config = dict(
    experts_per_token=4,
    d_shared_expert=0,
    router_score='sigmoid',
    lr_router=0.000522,
    positions='rope',
    tie_embeddings=False,
    init_std_up=0.0377,
    weight_decay=0.037,
    batch_tokens=65536,
)
Below are experts of layer 2 (counted from 0) of a mixture-of-experts language model. Rows are named router (the router's row for the expert), down (a neuron's output weights, with its number) and show model dimensions 128-159. Each number is 128 + 24 x the weight over its row's rms, rounded and kept within 0 to 255.
Before each expert's rows: a language model's description of what the expert responds to; "raises" lists some tokens whose logits its average output raises strongly, later layers aside. This comes from a sample of Wikipedia text that the model never trained on.

# expert 1
Description: Mixed word completions. Word pieces and word ends in varied prose and tables, such as research, support, University of, names ending in -e or -mann.
raises: "olog", " | Succeeded by", "ajor", "ologist"
router [ 53 122 114 114  94 100 147 137 157 112 140 151 105 144 139 117 106 116 112 135 137 144  91 110 132 106 111 155  74 150 130 135]
down0 [147 106 185 170 140 142  96 155 105 119 117 158 140 170 121 121 168 164 147 141 103 139 114 115 150  69 159 114 106 148 122 161]
down1 [120 138 140 127 151 100 117 133 103 153 118 130 144 111 104 117 106 146 154 133 114 112 120 155 138 125  95  89 170 139 103  53]
down2 [141  99 166  62  80 125 132 114 126 146 135 128 130 160 138 145 128 114 113 137 101 144 105 157  78 142 119 146 167 123 121 141]
down3 [132 164 152 130 150 115 112 108 150 168 127 106 143 123 134 109  96 131 159 152 130 143 171 105 124 124 131 116  91 122  89 107]
down4 [130 144 168 128 136 107  60 129 132 134 162 136 167 134 122 114 138 148  93 170 137 130  97 149 158 129 128 107 130  99 124 117]
down5 [165 129 170 146 135 101 108  76 150 120  44 120 130 188 105 108 144 106  73  92 118 139 127 132 129 142 116 122 118 165  71 123]
down6 [112 116 129 111 125 156 126 118  86 170 113 154 109  89 132 105 122 140 180 144 140 109 153 152 110 152 134 150 108 114 145 148]
down7 [101 169 116 136  78 134 144 122  83 152 171 138 153 119 112 121  99 145 153  92 121 133 122 151 106 144 144 113 125 136 153 117]
down8 [114  66 121 155 121 115 122 141 126 130 120 114 138  96 113  97 131 155 141 131 166  95 161 108  71 145 127  82 145 168 162 140]
down9 [115 128 162 105  90 115 104  94  97 140 155 144 128  75 137  82 108 160 124 105 123 108 121 130  91 115 166 127 166 135  79 150]
down10 [188 159 154 123 151 134 129  81 165  91 146 144 114 138  87 131 152 108 106 154 127  98 114 159 162 127  57 107 172 146  97 104]
down11 [122  98  97 144 153 132 121 146 125 119 188 151 154  97 122 103 140 121  95 111 123  93 123 117 146 102 162  78 130 160 150 122]
down12 [ 99 144 124  75 139 121 137 129 153 102 126 133 139 103 168 108 167 114 111 136 106 107 151 128 145 131 131 127  94 134 122 122]
down13 [121  89 156 111 147 138 105 110 138 157  84 137 132 128 157 136 142 166 186 165  90 107 114 140 174 123 118 129 126 109 108 186]
down14 [120 160 116 143 130 138 100 142 130 133  61 173 124 124  99 190 145 135 157 131 151  85 158 137 125 151  98 137 129 151 147 144]
down15 [141 165 156 100  90 115 112 146 112 132 116  95 126 129 131 138 144 103 128 165 154 164 163 164 156 112 137  97 124 125  97 103]
down16 [116 163 151 136 123 145 172 147  76 129 110 148 121 141  90 101 111 107 134 147 103 149 137 116  72 123 136 144 139 139 118 118]
down17 [128 142 180 109 164 117 141 166  92 131 147 140 134  94 131 131 125  98 165 135 117 182 136 148 110 109 117 140 137 134 132 115]
down18 [141 122 147 112 158 111 130 146 135 134 155  76 106 122 148  98 153 156 156  92 140  85 113 150 102 133  91 129 146 105 152  93]
down19 [ 97 145 118 134  97 170 162 155 127 142 135 155 119 100 140  76 131 128 130  88 141 140 111 157 108 100 128 120 126 153 116 120]
down20 [156 123 111 152 154 104 173 144 105 127 121 112 112  88 103 120 131 126 138 115 107  78 144 121 153 121 155 127 115 123 151 140]
down21 [143 111 130 123 141 137 120 158 127 107 146 131 166 110 159 129  81 131  79 125 122 137 134 124 147 110 134 148 158 129  83 142]
down22 [173 145 107 132 113 136 131 123 139 131 131 132 154 108 102 179  96 134 102  88 128 117 169 123 138 116 184 135 131 164 128 124]
down23 [ 85 129 140 149 111 138 153 148 130 121 156 125 118 143 153 143 111 176 141 129 142 121 114 114 128 156  65 150 141 146 166 135]
down24 [103 118 125  85 133 101 142 128 135 100 167 139 157 148 102 151 137  92 114 154 132  98 112  93 146 142 134 110 126  98 146 104]
down25 [140 132  99 112 131 116 120 106 156 116 123 151  71 101 130 103 137 134 156 167  92 177 116 106 145 135  98 150 136 154 138 116]
down26 [142 127 141 138  89 149 133 117 170 115 138  87  98 128 156 136 186 121 130 154 157 126  80 162 129 146 172 189 147  94 102 123]
down27 [162 124 172 104 121 165 135 139 102  89 159 162 109 116 109 158 109 128 146 130 112  90 111 117 128 121  96 149 147 118 132 119]
down28 [122 135 118 101 110 166 136 157 140 136 135 126 158 113 139 106 122 132 109 143 122 153  73  93 158 154 118 141 109 152 141 119]
down29 [ 91  99 131 116 117 150 114 140 117 102 126 130 118  96  76 119 132 158 153 123 133 102 151 112 112 178 114 107 132  99 128 124]
down30 [101 120  92 154 142 131 135 147 136 120 184 137 102 143 150 121 122 156 145 149 133 100 137 160 118 123 178 117 159 127 135 167]
down31 [130 164 104 162  95 125 123 101 118 101 148 122 126 171 126 163 127 110 146 147 131 140 117 151 120 154 107 180 106 105 112 126]
down32 [125 161 102 140 159 154 118 132 118 142 135 126 114  88 146 141 140 154 145 137 113 115 120 101 171  82 132 134 130 126 136 112]
down33 [170 121 128 110 108 138 132 107 204 138 115 147 133  95 123 133  87 172 148 128  91 150  69 142 134 128 108  77 132 120 137  96]
down34 [123 103 121 136 117 104 133 101 140 113 131  93 104 131  67 162 156 112 114 128 149 102 127 128 157  80 123 107 121 112 134 141]
down35 [142 134 131  97 136  97 133 127 179 141 125 139 139 110 116 146 101 132  86 103 117  97 120 161 119 132 173 127 171 115 127 156]
down36 [140 135  77 155 142 117 128 117 129 109  88 145 109 148  92  79 133 126 128 122 144 105 125 105 132 118 181 102 155 112 146 127]
down37 [196 134 137 153  98 166 139 159 162 144 157 127 147 128 127 119 144 130 151 121  76 102 109 100  97 150 125 149 148 123 163 104]
down38 [115 151 147 142 147  95  74 154  78 121 200  89 129 111 122 148 102  96 104 156  79 112 120 131 114 110 136 150  86 100 155 116]
down39 [154 120 118 138 174 130  88 193 126 160 145 136  97 124  82 128  72 104 151 130 135 114 153 153 136 128 102 148 127 117 139 126]
down40 [128  92 156 152 144 183 132 112 154 131 127 170 143 121 110 119 150 114 135 158 151 123 106 157 164 183 113 136 147 158 103 126]
down41 [109 121 127 180 114 117 116 136 102 142 142 155 135 150 144 105 157 120  99 108 130 137 161 117 124 137  84  97 131 124 113 139]
down42 [142 102 115 115 119  91  94 133 119 187 103 147 138 154 116 147 162 112 126 145 155 113 124 150 117 129 123 115 105 156 153 105]
down43 [119 153 116 132 124 118 142 121 109 118  67 174  92 138 131 109 121 107 122 150 173 126 111  62 129 120 111  91 114 141 148 148]